Below are experts of layer 3 (counted from 0) of a mixture-of-experts language model. Rows are named router (the router's row for the expert), up (a neuron's input weights, with its number) and show model dimensions 0-159. Each number is 128 + 24 x the weight over its row's rms, rounded and kept within 0 to 255. Numbers have three digits each.
Before each expert's rows: a language model's description of what the expert responds to. This comes from a sample of Wikipedia text that the model never trained on.

# expert 9
Hyphens in compounds like co-organizer and co-anchor, plus inner syllable pieces of long or foreign words: ph, ol, th, ro.
router:116123152121169130143161145173169137112158146146107139148086127125139101141142143103150106141154097126096124130108158143149124135155156065133154142129136151133131138126128135098165120135144164120157104154148170141138111128132112126104134082169128136140132132184108136095112116147148100100165125076118155085086095132141155101104151093109111112159139115133105119111154149103148159131134108103078117166116143094148143083155093107100129093159111133165103167160155153123104093121098114
up1:108117104140087120137131113189109121089151095155129148131146132154116111132177111103126115147173118114153111125103135118134158090129121171153137111062104090067110141097128142129090108135106137165103140138115165089118189126123101126180176096123131108136103141126117154156134104143134110136137120132136119081102148145104118082172148126143149137105126106137138089139163147142118131138125118147114112138106161162082112146150119106155132128143144135148114129148133096163099098119160175
up2:119111151096094130139148094125109129143139124117097136112145144151110100138165139100139126138135116140130142160116132109133171117141134135138119126103116086124136121157122135158106128153133105115147121117123137063099153131129146153096168127158186148072067137103098133158142128130094150102141130107122102089133164139135129094121127092134118124095108116138157095153106144142150092115130133171099169118114151128073098130166126080143084193128099171177100125145097092114114100127132124
up3:149089145164116120153153131103111122115155162122166111165128149153137116161102098097139180162117098125120129119156118151119108135132119128137111141130087113113147155084126164145088140153114109147137114088103084170158110134139137123129098107140128126142146131122138124177063159105147148123141126145112117160116160126144126131112119166122150144077131128098120152118128123127120161138134131118104138079154146111097129122092152138185088127042155076118124104164149124128095115100149144
up4:135119167099140148089184128113131113153117108108183132079106123087108132149128158112120167158115100114168157127139133131117136143140123131143175118113111135158134114114140117119143120080117132133114152139134145093133161153182179100098144100124159137112140097080124125112143194141098119147130095121129141137125186129120142091156129100123130132110114123172154135140127089163142094142155128124104106142151140127144116109137164160162095100103128095162149113179143150139123158118120080
up5:137133129099118143161141110132123132185132170117131168150139144149095112142159142160138140133134108132129139112126103134111177096101135154119124119129159109129121126152126109122148122117107133135146128131135085084126112064145153110113122102104161159120118134127128163117129123072145072081100095127163161107170174157096116183109140098139156149145084092102165142128153130156128116090131174138125130122163138138118084158148107140140159199131138125124115122083115112126135144153119104
up6:114104120111098109091112144149128135130093151145075164088137129107123130108151179153138154120103177138118147156165128129098138124136086124113141109153068133109132195127134144118097150124102138107133088122067121108153112079146151129170099115098123126136115127125143134139110133121164131120124170129100114148120132128091111133078130120145149109134163142141155132141140072153136168137102164137173160119122119115103151175130139110100114151136129178143071120129123151103149146126148104
up7:139126205139079098141148118149073075139129128131100132125135104152112094137186129152132101121114135112151086107133128119146132113129106174143150113123119117107134144140144121133113166153171110139120116117099110102123135125177138180142144149148128138138101140117132142181109140136120125113116135159138126118130136151100107143145150108164070128102130130145133101121115106144143113161117142174155137116114118143115128134146168089131074165138102171180138148190152140133167078126139142
up8:142085092109113170189150124137090137195162110116137159164113138132129116137150158142155142147113119128113135118135150167109139141130111176114180138115082133111126127096121145129139132118112127109098107147137137139126148095142109114107138101129138096135106063094115149108116112168117134125070145109144130095099131131090102135141145102130156152122088097110127103169130128126165109078112159136169135097101141143156157141155102138160078091113140135129081114120145107109122112162134136
up9:161136157144082074106127154148168140119112139128132125146117144086172145133130117124133150088133122105119142127148079132100171178139143147117117117124116133122121105135138160117096081174096110163130115155090122116113112096128081109126131079133139086110145105132067101080174115155145137129155081152141121113116135118111107138125163108169131141115099117114139137110115122151106132096111132085134117118116120143120090156161142105103131184131121130138101160120153120169155115079142155
up10:126097143107111144114110115111110132118115134141130149080113105107131118117136157131172118105157107068124177090162117109168184150090137177132141117115089135119100127086133176113139138142111134150124088154120158121107105120165107147143169099119135091181122113115111110126146128162172171152106108131147128142129139157125086087120120131123148124129076114117127133157136110152129146101119113135168106113113134153140116175136119077105116113106103119114097118152141087139167176164127133
up11:144160152143121160132127095117128093132137128138135147124102104114152129107127094137145140145146147114175122100138118155167134131140146132175161140087170135131144114087119132159123120131115082147132146135126092157131149159091182097151111133170139091142120129105077150110084129121128180132113110139109122114108131165144130075141125100121151102127099129133117097174143098139148118136119087137096063096112156157146111090145153095173113120103150126097138086152141152139121088096159129

# expert 1
Prepositions after nouns, mostly of and at, plus word-initial pieces like st and Li and heading markers === after line breaks.
router:147102187091151159150136155143121124119091133178151139182113122149143125120162134156137131108141146131135109123082151110129130119136112103127113138110147160086159121136129097132141146117156143093124165164134125126113166088098108106131134128120148109105163120146105112109092111168157138122081150125109152101134138138109167105177124173131180132080132115128157107160112130145141108154129188112145101118171091085101108143113120132119121127067118172133145106172115153141131142136111132
up1:109130141186126111128118090143128161159128133126116155091173137131165118141135113105138134141129153123118125136138132121090146141126122130121183097088134126156097133139096177111104121109103142176126090106116171143118111145175085093132144149138149127161113147129133147122119129110106161103174132130109118121161113108115130111073099082091126091138110108106137142136159120115148151111093126150121151148134149151114114158138160166159163117116091041140137150153133115080096126114159125
up2:104061105146147126124091119130131117115157117104147139097175127115135131129136106128123134140165120114081142120157139132105122186100144117090142147095132150116125130140146153133143157152135106122148117074130082110167118097150123102085139128176110100114153128103132123192152149097075140182127121147148133113126127097157122152093139117127087150162113126120108123159109166143118135145136116185112110158134110155150126120109073075169092133119155127124149163123141133136121104154135126
up3:116164112138092064066133084133162119132137124146135093100115149096117125172140100094151115146124119164158122107157144140124129116155122126155192122126161121156145132142136109145087139163148095117145143092098156093153096103139142151136133085165129128084174154172143130125155115127129117109149086136110088123115134135148076128129104150130112123128117123126115113123131118136142135120104101171106114126160098117128108114150102070129104128146122109134176171107109136166108123117167107
up4:154161134130124130085117078125172123108146154089118139123117137099164129135163138098119087125122112125134123155136095131171115117108125155125136077113138132122156161141115113111122090113088110173132124130105156078088115143140119145125160129120130128148136151176168146094117167121138112121153109143121096134161155101120128120122122155083101091143160131117136126129120108141135145076111168109137147158082193141152118129158118122110123145165083125079102157105071103123116167109118130
up5:166104119119134146164136096136105126141205192123150118128143160084103131174138117135130123155173116104096143124113118158129169185126137140136098138122134169146101144131153144150098121117083144179137129130120110138168132114151148119160105149129107142132123141167133123153140169104146168153131117130153107132157185123112132173121126101125105163156118133124109128121174193157142149113152103158120108125159125129111099113135122085178112149141112125114153110123146114098152123112110128
up6:099064104138149109102153124121145118124150179142143136108149135111112131112128153161083116149127114131105153111151165128148102136160170125136162117095130182173104131161142168107144111162072074190115136096089137125117110139149126125164145139130098118160131141098148148127120126109071123139112083137092145159163108072112111148108158107138124127130110102121110153097115134098131134134092121118113131123123134128104121143128128160118076116118120084137102175123149116142104150146137146
up7:141072100175155131180127108114129104117154112133168151115134142137116114163124137120140147168137155150126149120154123125084128145126109125144141093116149090141113120138153150110119163117122142123148086102135147156117104138161100152114115125126143092114174129133123145156130175097109184119110143133129125098111142092104115185121101096134078164158145135147114132149139140117146151084140142179114133170111088139133150123170111093134103097121097090182174130160140146104155139109148130
up8:125101111124160085157127081145112109138131131071188115128099163133128101171106153085140125150106154112109153160146094105103154170161093132096156106099147101173122097125107111131135141127112072122144112115121163141096128117166110138118132110124186090120129156165096117143120102121115122124170114125127151098135176105071097141105138139119134125138129095148159117114155147163133138086113088121127118158124096133113143111139115133146126134137093113140116125110093144116099161142167115
up9:116090144093133133154073090137141138114135148090124187109130115110153134113152126123132111112163141098143114161124111150125121178144133112130109092110108117130162131141165185109123090141088085137115111137139158121105143096159115121128126123113115127161091109136129116136076124133129143112124130108160121083160164123121115149096126131117101173125139130114132139162108130137099119083139156096123159187101182134086124122114150136143081140159112137055123137123099109126153145110095163
up10:122111127168061077131107126138120098108110110130138133115116153091166151184145137148094155144105161103128091078101128134121123102114115098111137120129111139136123112112152147105167125152085125123144136143125170150116101071123109112125162094183076136117110156104134125149204124121081112114146094108144068093114135092125134124131142134110086153145106139137150100128153170164112118142132171136105107121131154123139130137137103110147143150126128124173127127142141103128118117108137139
up11:143089133150110105113111104103154133130153104114118193120132125082165143170156115127137118121127147151120130122124113087117156146111097126176175103091120114145103132147123105116138149141114127125155123146106096116184097075160102123103129086169126168136170144119124075154133144134093128100118113118138142129151153110145101102117086109146099142157130155146154146136141127179093119108114100153104125160143146133147126123137128154152144121107114071157088151107136133139118103130197105

# expert 11
First pieces of split words and names, plus CJK and Korean byte pieces and LaTeX markup, such as Car, par, Sch, pron.
router:142096073110112144143103091139087110150084153130105094167143105118105123136120101107124093158122166145125144092099189090131118111149154103121112122106087153139074163099157139126148132145119154089187128114152081099134129127138149153104160135158175100139122151138146101146142132134097140136122110137124115123159098144111154157118136164126157163119148104126101084142122111119126153108160164125107138155127142130145146123124163127097126099116137115137170160091124101132164137162155156
up1:122058112127137146137109096142127187117141167113123105166147196100130128096100129090108121139098134159130118116126128130168111128136145118098140103126137142124136088116151165113082093114178122148117133112114149155160085107158119110152096157118154141108140140115128176116145130179123128160104135135151120107134165121112112151113164093132097119087089142130156149138095155163143105124139092133127122167105108145104106108163128147139086156084125134150138116166115108112104144155160118
up2:099155127117096129145144126120129152143120108073134130105129113140115167073138101146115148176165127131109109133109152151115148127153126135155144115117142117097144147139122119135146097131122099143091222103174191160141095140094147138126147157133116142158147095103100173099137126108117124088123134123103149105117090151156061113135115139119119112151113161146153119107122127123184134170107156128115102104130132134147105125145133100132156126098127136102143141128168107159126160151099165
up3:113132142099104121100114137143116121130107115188136123121140139146130076132138137148142129125147149145146134123138129170110139159111109122133138115147140160142150081097111127094149153136118082115112085105126150119162155158156140150158135182122143144158171141098114156074132129172126099172138105119088136127111125124108112080069135144150123160119102161152151123084117093149177162147173126183124130094120134163147127163143113097163127158105139119090106166115122122124152100116129130
up4:133098096124087134167134105130084134103121139135147116149163110095121161116166161115144114102127155138105118138070105143094097132092105151153185128097136113119133117124154158089064077125159133127083131158126099131123127121109126104133175144134122148114179162126123148136117119188127131120125132088122151132122149128126125138114145117135091125074122148108172120128086170122144129098171155120170123108116132105094099131159112130113123133132146143175126158100151136120170097112143132
up5:122153100147120163121144079136114159155129097143128136124140133114138128118176157145170114143137137102086092168132118167141152151141109122144098148095138111111125118123152134145117111176136145176155144206101134108125157096140147090140124096098100166100117169124161123148104126135153177084147161136079162117152132151121080107077123142152133098116127140150153142130098132141115148106153152132131136120128148139131132100118143123125139157137079164157134144108145139131082176126148140
up6:104112160108152090119127161121073133133146118160110129099159155104182120118182118135088118168086117121127124152116109107122133147167122114092139099126120147152111117124114191178123159112112091139071162131094096168155118090135089109124153098141112135153157139093106152104137150090138133144098098142086126135143112119093132131165158113093145078144129117107126113138120117153141143143119138143121124104132132142124138144187152112152140090118096126118136150094095131109150143124100123
up7:133133169103108183097111135150131153160133135208105122156085114162123146125143148137091099168129092163130097132131099133098121063087139104115160138120084112119133097154162142117085127121150078171157124135113138104131134142163090125151130094098139152144138123087110144123116120143141118129129119127124164119136138190139124180114088100132170165093132137151122111140093115127134124132107121137143132133138135146107129113169095096140123117124133100143147122144111157105144160113167125
up8:121106128160118111107097161178116128108173142119144151104107122153159165117145123164162151172103078156077114093132151133108177146087065104118128131086160150110153111111099132126139126110105102122108088114145138095115122111114106102126146108108082077132118064153122146119137163135106144095143156132156140067101131104153121131139126143141141113151113150146128157139097117147135131108140127124142190102129136113146137151141138086167129122151118109121143158094133134133127127142107108
up9:175123141120125080144134154152129151109156140177117113093173160103167121125179161126124118173122131143140098127145133117117123107141105158155137101125123134080139159152105139155100125124097134166120186159122141145116122157098110114133119138113098146098127135115149154092124148131152135117142128179137135108108103133123117156149128162153121134155114115115118114100145170144166101129088169128138119118201100117172164145118130110163115104100114098137105072122119125087185147131126131
up10:116124134092085160100142117147127136138182126120142183137154146103113132142154128157143100086077119139145085096120138118183184100102098139156157133115111125129120141159156141061111138141135135141112150145108152110075122153133129148161165142117137132163111116133102133147106152151133145114074126146123127132143145170111136129093144165123145139104113126180105152135133098136063075131155155122119112100116118116128110112088119104109151108119117154120154127161090118118162146133113125
up11:085118115079117089114146093140105139112163114118135146101136153203134164120107143060120110127091139107132094139156119161145139136138137186137167106106134135096158103121132138090164114085127142117092150085129207149135145135122153152130147143136137120162133119165109119134126104128102066148136122089123140115130139151094096143110155117068105098150111137149129120108139116169150111159112111128154114136136139131121135131073138120134114130118138159124124149131099105141143150123120105

# expert 20
Sentence-ending periods, opening parentheses and quotation marks, semicolons and bullets, usually followed by a new sentence or quote.
router:129111200131124151123154140142121105112111124137116109189146148146135172175139137161132130125095101150150115119125126166092137171116127104145141177132170102125125126111133089139093099121165160176125141112118180135129140157127152118155150085177142146100100098124110176118105106134117124095103134110158143125137120134130127155115062131149124124123138176140136118073110166117108133167115123150088113151142126131123144099098135114116141170156128107118127165161099109126125112155109150
up1:106128106143140150099089105137144156139129137127112124159125116105151100138121108093125132146121147152102150123107101091157125124131149173136145121097125133147153140114150129074162115157135076137106132138118076137090082126135129137101103142124111147138174129130144171119164100173120132154109122117136160120154091131194146099117155132090119151130145146152137126131079105143103107120125157141138135129028159104123114131139154126173100121114109159157106133143120127163166125086116099
up2:142100117088141150111149087154122126157096117145130159108124114117200123140097089099120100118147150170085169172146103084116140158130146149104127114144125163145136107122107128091147147114130098129111115125089124054120121104174099101124100158135114168150128180148125159109182125146111161135111142133117133137114139143130140107114147125159093154127154059136112134155139119153110175135112121158140107124138134118097142103145108106145119112098105132121143108116117141124170135102167133
up3:124132106129148102089121116157112127120140130107106143121144132122128110133148102115095149149133138129081134152139130120150094133129145098132137123162160150143111098113162149135109132087110080125093150117125089110117109120158117138115146119138123125188171125130127111126155122132119110187134063104096192124153108094167132097135142127083168166161094129120097095145117132129098153122148116125136141126061154083105146126117144115154127128130107118146180133137111124111147119055111075
up4:082108121113124110109097121136103154111154154102128112106114123095181107157128134096149130169125125125105139125078128081132140153121154148080094108075118141132125142088153126091156089131115061128128172160091137131093094130203138143117076142124160126136102152154111101128149134163123123142125114123118084127116146090132127115136131146096112098131132099169152138133135127154105117154128129106127131092089186119099131130114122169123109104128140128148120112148129116080153117112152123
up5:095108155142107104165087067149124118125145083138148124085178113119171132105133115121102164131091128067121111130119099125117164109159122143129113134105085108123142153110094105108143146148124144111139128135165143106160112092118122081110133123110084146105118125123130116119093083091143135093110134115150157111113078125088128113110143131131090143113119086077139145133110135152123144137131119114170127091163119154088129124104071148149128094136145141077153117093128145137110111139143142
up6:089111104121129152094090092139096154173136130123113133127133132112149093134133121118085124157153084108151162135150115142151145117161153142130168102092143141136137167138062134078143173159119092156141162101113114134090129112103128120106119129112119134135128149176108119078122125125108152137098130102140127126138082115167126139070165144124114127144142087120099124146155135148147136134096155108105106098139178117121100135118078158128120143105158143107104106058121127159134136140122141
up7:147149135111103115095133131109117156167143118136113141071166132137138109084142135119164095143143147120130105124140126099090114098099097138150135118106123128109112125097199121115147129158145110155114121133090165131137094124158072113120116089138155180092090119125121122133109128125096152129078131129119146110163089120086106150103130150128145096079142129136120122142157133139141125108117144125171122109090141115100124138137084088165084130101088107102155126103114185116174105132150123
up8:120101118142126107145117116132125101126145162154128137134138143101120086145127135142175115143140094109097123151102119094107127117103089141102090126123095163081125154094134113102130157165109154163129108152128138146106122083117141138130098149106144125142107166076141153168080150118220147117159093140115110144111146123132157117086155155125121115138121104107141107128147123165165109173080091163126151093116170124121129137106128160109121101122144137169144107152162120121137151141121161
up9:172138103136116140157119126110108083146159107149211149128114099115113085166119122152120155150153192110144128139134120099142126102138098116113108128152144152090105125144093121137118183160114096110172103132117103128152145073151110115125114115122085125099129163139155127127124116119172115111142106148090116070130120107144105112163144141154110168123105103125153110140131103142126092136120117185152148142104104106128106136130124121093115113122098180114119097124141108141098139116155096
up10:071104108136140070114119106109113143133122140109157162121139121078148124129144101128086160147134107137094145121113153124135150110120120132125139126154151144162115115092133156124138125143121122135134143163110142114120115130131099137112137139085133105135142132109134110107150114130108116116141043087131156098098089132100119081082146131123112095161081071160124106112157113156116087167127117096123126079114154126106104133101121128116130122164164121120182101076127143064141150122114123
up11:119124082158143133166108101139106150131140078138125137128133114116125068103121097110129132138145136121108143128137089085089138133172074129156126120124112110136115149135144118122107113197126129124150080114104118107178117119133099109112132110132101131100181109133125117128133111103105152092104133138148115087148081151102112137156149084139074123125125098113140152122086130138109110140133100149146129091151093135090135128149139158147075117124135110112124107092121162104110094163196117

# expert 12
Final pieces that complete a word before punctuation, such as kill in Peekskill, er, man, en, plus == heading marks.
router:123105150177137126156190121067125122143138138169142128111122172152174139175081072153132154084157134162128143131131113108081107102146097105145121113107126148136138174122137112143141145100116161149122113153119143082112102154146126114136121136123127138134112164132126130115092164051145113147093142103104110116131147131147144106171109152143106110158126112113115106136157126114127133154135131115142140105113158139116123164148124120137106134185150178093161143091117135131147122090142110
up0:104114152131110126105111125171085094156148142129113135150117141142126082132139141111160113108163095072137124177139144077104112088133126150133183104107116154151134187116154156130153124152122123126123127128126121153144102110109142101164053119145064129120115126114148143141108145133137147098177143103141154101134120167106134139124150115134100142114147104131149132135124178116118113140114124168138149122103144127124104148165176059162121177114115117127109121102139132154143106150129150
up1:119129155112119138172138105136110122141169115137122166095134138106168129123131141128140127135154103059136131129087094148160159121112110123149140121158132117104141134156123165110113109173131111124107176124136159120113160098129130169095136118167162101088122129105164139194156151094120147123096124114119171099123171119103127139150127121121102120149121118086139122100113134132113142107159087189157165115139095162140125090107112118129104160102118134194130160147140095150095117115147123
up2:118150098122109121067141090121142148073132116150140100163148108089172120104135173153144130155099137156128103134158161117145161140120162141142132103117118153168121100097110125115118113131092123136108152129141110123123147110100155120165169152110149141118152110085078117142113104142080162118169082138111159121112080102144111096100145162129078125128082117116128126164101130158102122121129143099113089144155109127128120127099161156110134122127098138111130143135097119162115080093100126
up3:161152067135104148099117074095122117101128129136151126112123140104111087118129131145130144122128111140129127106149129140133137099130096104133145115141161093134126113116079129117113184124111121142147087117161166110084128111141132101107175152131168095088115123151146125139134147116136106095131090136087130106110150089115092107119096137126144095078087091162145122167105151130140105105105122103150081159128156136128163136088134103127074130105113138120105119154126176132118064132111140
up4:143124143098149145104121076160137111138077145140145142144163112124114132125151143131196122131083181156144145116121071151125097135144105131113172146127104133106081104163088145144116150121106117160132069107106139082129111106143136111156147150132165140162146108133146150131112139127120113165102165127097125128144110158138107098092129129111139127113125123113124114173122129147076111124068162143137073171142174120133151149148125135165116079137116106122137113130127100098131139117126127
up5:176125116128136166136083126157128073109126157122125103150104124131090130125141158146174103122126142095105103116135148142139135178106109118141148154134102171123129131112165129156135125165098124170108116102083120142124121123152116124125095129106125126150088120101139144140110130124157102165099122170122114136173128164099129126131163111182191131091131130096144122113128138140163105154116141124121137112172125115167100130175155100144173107109090078131094146137156162113101169131117105
up6:125124132107126144156141110145121120105142113121078147133164101138120153103139130144135139154073167116092111101119105146139148119126113074097135127110117099125101151124118130130120131121088130152066168186106119124107121099097154121139166123154129132142167117128082154129136146139125112173097124164109138145126140113137121117128134104135176144137108137113127119181116117134072125113179115180111106131109158149087098101099114169130099153158147130137089131092143087091169122146147172
up7:155148130143122148151095080086142134137136069126186143096129122100149130151138140123104116108168099142114100122135153164120135106145103148129191120150148112127154122117114163135132134135120123106114080101140129156092142132171132073130147140172149154111155143106171161160128141118102090118141117087104152124149176123086103155152138137120116097101099114130161173138100139122145105132122148117179089132100161109153143095125134130136169123130097123141102156154163168120126105121139116
up8:134080096119102137124091113151130104120157104098112162098175112086154138107145164138155127157123152066121091100131156098099131128141137187136085141107091167125144129130150115140146104093117117124147122131105129120102134104154113122097132106098082133169153126141149118113099142120144119141137094148124136093148106152089116161087101127116112140117085115112159124150166098144143101140085167127123098090161138098120127116128125130092174100157161133136108130135157103095154166140136122
up9:094117113163151165148100115106124138115090135087084168082091133127130151089137097138092133160134152140154097118093150148134147123108137172113109144136112139144127170126107124096145117152094114119127128113151173125086092093133142154116160138165126104112108077104102112120157148143111123096094142122148110145101132144123125107132115107123120107114101130160129097139083136134126112104104133122153076111102160142097129134126087124134112159122103180147122148138157124138081056092155145
up10:139142152098105074087134114108172144119159101131141114135183138104155106142111104172119130147138139149136070126139103105139136074108161156121162091136110143139130117154159156129146112126163069125163141155127123133137122095093147105170095156104111105149120112103094128113130108144106135130103125145136133084152150135137136123122133152137127174109092142173104076168142139154127111133119138115103102117148115066111101162111165122127142137109097096085143160132107135102129096133138116

# expert 19
Coordinating and linking words that join phrases or clauses, mostly and, also on, by, with, as, but, when, where.
router:111155166127153156089114132124141148134135101118122163108135155144153103128123173117157170196110114107123128140161152152097118125131094142139124136093130097103161122133143113102142115148119141118143130079098136118166107176134148148125138146125100110149128128125125123128189095123142111101125166193174132078133123149150151153082078154105088149109140143104130129126149093138158131125173144122140166117183125138106099123136149164101125145138119102170121123128091157127117137093105121
up12:141142097168077092100106105126112112137139151166123088141129133147119095121155153084103123151125119137106140083131144146114096118141097114112130160151117100103093190140128138122108127140129120128050111119162130147096095099140133140126114118177131163139146142089119147130081146090125104165118120112109117093118132130098051149133144142118144117145122168121150104137147151140131168164109125168109133150114150117130164144149086068154093137138120113128170112129139136140142126120139112
up13:106120121113115143090112135142095092109137155142161131109123123114106096140113131124104142137100094154133130125117136102157138096171112127184103134145137106153089123114115107124133169146148119147128098130117119085127147097115087155179124098119140049123127152125137083168105133127143130097107120111105114103090130106128079158136130122140172071169107106162135102103140127121123071122119103097108174114119136083125101116123135169113158112126136119137115099131120138107113113195161138
up14:128123101120087112139112124127133085156125145130147126130106161107164116135115098098151126139120136087131106155130121122143126123153149122137187145154092149110137121138104171117117108101121132133110113131099086135123113110105163125146177104197107147138090142088118111130152158139171114123144114122101134113125141091099138121116142134111171149132110164146159091136113129120147173140115178107120113148115093123133165125093128085153074128098179125124147134176153110111194089109120165
up15:112108163134159136177123157139145127129109132129096127114148166129138147160144168121109141109132089147182115112103095127133143097145172116094128156125133166116191144103161141129116139161149125110170072154145125141140139108093158135113149107119106167131147160103166148101143154127098142143117123126105111118105138126135128133100154085153157143135106087154137126119077123155153122095129156177126090153138158156139109138122097115162152133132145154091109147157177109113177126097113153
up16:155072114094075105168110072161117099084116158162136159137126158112112112112141151167096109124117127110109118100076127123136145107144127107135130139173097128108130158110129124095122135175113121118085135122150137129127130090122116118168128116146117139103095146088166148151103152074108153161108123114109104077149103128106118089100149082131092131159135132126166099102156182145157141116131101139097139115119144113112146129162096118154108164113133124119155105134148127139127116135154141
up17:123101126094143126106124126117144113115114182138122110129141131105067085174124111159090094149142092176142142086083124119110112137147129131157138120154160158181169157146148142107133133153116131179136144161101141137131099117135068088169138133125064127137112140156139094136140154095120159136160102110092113130100124120089152139104121110131106142160155089135147134134152103134115096133108137106094156183119122126129116165095124136146144143116151114121095105130121123118114119168146154
up18:135113074128127120139109150147116131107129128163150099182153167134160079129102128102135111182159128143156115116109097093136143084169164118088162121159121119143106117146135166111102106190171122123172116180097136104132138097136094120126133097162141138108160136115167148094130135123140114144133107094110139101108123099128100135091152157127128166135114076101123099159147143148146123167101112176120139133145124120094113120137126112147094120125100125139180119118137106159131137150144121
up19:132132107113127130136124147126125137139116105163138185141126132115149099164137128079120114151176097143141142127126123105115155133157163098073145115163106141182092130128110149139119132152159132150152128177103118092128127095154108113145129093163145126136141169139122152124164122136098099102103124130115129137109132085124110163097134161143115112154112057174167106107145143170143111106114124163129147167152117102134068103144138149130107111115146160153152154166133114158157090159130115
up20:053107190138111134154135108119121125127134121116146078118091142117163131124158108109142130120131107125160107126127113136136137070116102142147143108090087149100147120108162113121118098169131094141094187163122139128135097138148115104149187131137107169117137160156121147125104134129114168172176114113111125156148142160114103080177149150166136125120099140145151111108114120188117111097113089142141084120135102120095124099098133123142122118147147146133114155117147125127147124152121122
up21:121101133153117104095096109113069096107136108140144140117077139117130096161133148140140112108137170106118147121138125107135143142148103099104115134105098142129108130111131129142119122135106051113117152125113110103142127093139096069123158086191156140108152155150150110138103139107104123108147098117110122106143120106099109144150143129150156122160132116178189128163079128141086101128098141153102105145075127135099188115074106119125132113114118136118151127111132127131119110158149156
up22:126117124143164143164128166134143152127160176125123138109129144097129112118120123144086148152146144132118132090103142091119146116151157103083139122116131137122149151146171142157127144165109123123101121117104168118126086118163144077122115112142057144144151141083155137111139123127112132148126122128122110124126120092088087151117150137174117171149144125106164128148118183143106145089096121123131107165148081166135126154099116123159115095106138162110130109159191063128135147131159140

# expert 13
Lowercase word-start and middle stem pieces of longer common words, such as gr, sc, pre, comm, chan in mechanism.
router:146130116105104088083094100114118098151156159132132122083137155114143127116109146113068119165121143158123144135142093096119139096097130169144136123116134101120106096117110077115116163162154150142121108158106104099076150104118176131134152142095115092169108146160120101126172122132126131133136110129102107139174112092094162131109104126097123162137150150130151142077125128134127157121107129148143144142097103138111162133111111126129145114097156109126098113095181107084101135173094115
up1:138101127156124156181121161149110080132117131082118139089168129082121150113128137132115126138119115120130145106122109166126152148154166153094155106120090143121159124146126140140144115108128115136143102123146191155103125083084118107114145122116067149154112104111161122159108123133112170145118115122125182103149149162133143101112114080151122146142133122117163118152102121147177140103115123165130149110170152100103103124123101146163113160179130108111112165113111091123110103149127179
up2:157147103162117163128135133110092146140094107082135120126165157077131127136113117136122133160112165127078117146149089163126128140120092134121112141139099153139155104076116122165113138085090131146129152130122152138099139149120063111096106120150133118115135136090124129105143128146174154140112139158126128134136141172102142133111085132150146166129106087152135132101098128176122132118101113133137086133089165122105106124156171109164109167151117135143099101152094172154158145127173103
up3:124165108118080139137188154090095109172101120120093161080187081125152134114128129112143161109119112102128117170095109140128076120128130134128132114133129138109136141137143136116133170131131140097109082138118128105128134137143129133153129093111115149115124117159113105166117124173120117096147132101119118113134145114155108129137136085157166149125096156066147150116070159123112132130123193159157158166146139166139099138126117129105138144115110107141152156111148165118128087101114163
up4:055136150147120122152155131118094160104141065143142083099123102122152096138155142108141164134082139145142115150136070133145121108145168144120099125092126106137120123103149126103129104110115083147143134164102119114116071137130133128147119135092143111154139095118092114136095117144153175119151157135113181131121110111134140104080099090125129124128105139117156113112114109120160130135101151116129128194106145119131129087122126138092125124175108149126096146115099100124115132114126194
up5:125170158137094069140138153169082123155161122093108123144089120166134107151130189128157128141096095108151150159113159112084084174106101159137191080110109138132138132147143120103150130131108087109127105153143155123090086129096158142109130123108128142143141122086121107075124157127120117113131165142132143098135178162107098137129111163103139101129146135169132114087088115133124134142120156159117136126122161117132155126142106115158136158121118101145132128153112147145128114140126144
up6:133130110160159116126123165141103119145081119116101096127155187114110136155106144144152114123083114093081164138138128152112118155143110087173174116080112151142174136121141135082112129112123141161102105126156160110106147120115110139152110129112092137128174115094124129126116163141169131165142164148176134118130108156133128137092154116164100117111144102151124122115115162149130153099085089099182113111108140156100129146135148102115114192109098163130159136135147142114128128120123131
up7:153134136122126131115149126146121144106140124090152114153142121187158134135129094104119129202164107091110123120140152130092109158079127150108177110124142155148155154120103150115140101101155147146133125092146128111107143092138112136160166136128134134127161095131153141140104142111176147133156118113154143137124095110143107149133131109110174122105142127157153082147066145163158062128137105128128141102159151152122089141136107112114122156107099107121122160154138099173166080118129161
up8:106123153136159131164158106155142171148121119170141103142103133138138095142146112146130130136180156149111122116118085087111181110137113148095119151151089143176144131119110121151110098167121097131129198153068140159162068082131124080088127140118166143163138131136138138123151135143154106108107122098135097129122142127117132139117116111155096127133107120161125120115173093131128152148129139153158120130144135129097110095114137083121120101100071117118090108136126122139124156132167147
up9:131185112122114103129123128137121135127176115135138126126132158136123130125133165102142134160101136102089151188124107145132131126120129125133125124100082107141115127141092127121145171113153158123115103127090112081126141110137164119089155112143105135145179102100129158091130167130122113158166174139148169069124085120140079157118141158136179113124113083139113109115126153158132134135097144097122120175145158136153122095134125084112146119115101136090132134154075128184130154120101123
up10:160166167115105120122141174135130104137098168090153122135156147133156104103145109144095157147118124137175143110159136142113160075127110119082151138135122158112120132142100157100126099161102142135122135078154128161074116130146125117113092081146146141105106127124091137117119112122122093101153108155097141113152139154082130148154126180122149163092111149177144102115141088127145151092121114132173128142153140156129148152142113154151142123118134103135133142179121134115140082117182110
up11:130123108132129135126091107092121128105145150146170154120119087190102134183109107093127139150106137118123110131114140158075141196130130116122145135120165112158141143158135104088109070092098116155108114125138153117133134114115128137117118108138101123144171141122143138133137169114093115161133112053090142110101134121105128099097097128093135125127121087106157131190120128133126111147173137125129116135117127075138112080132134074115162127171107140159144157129120109131124122120114124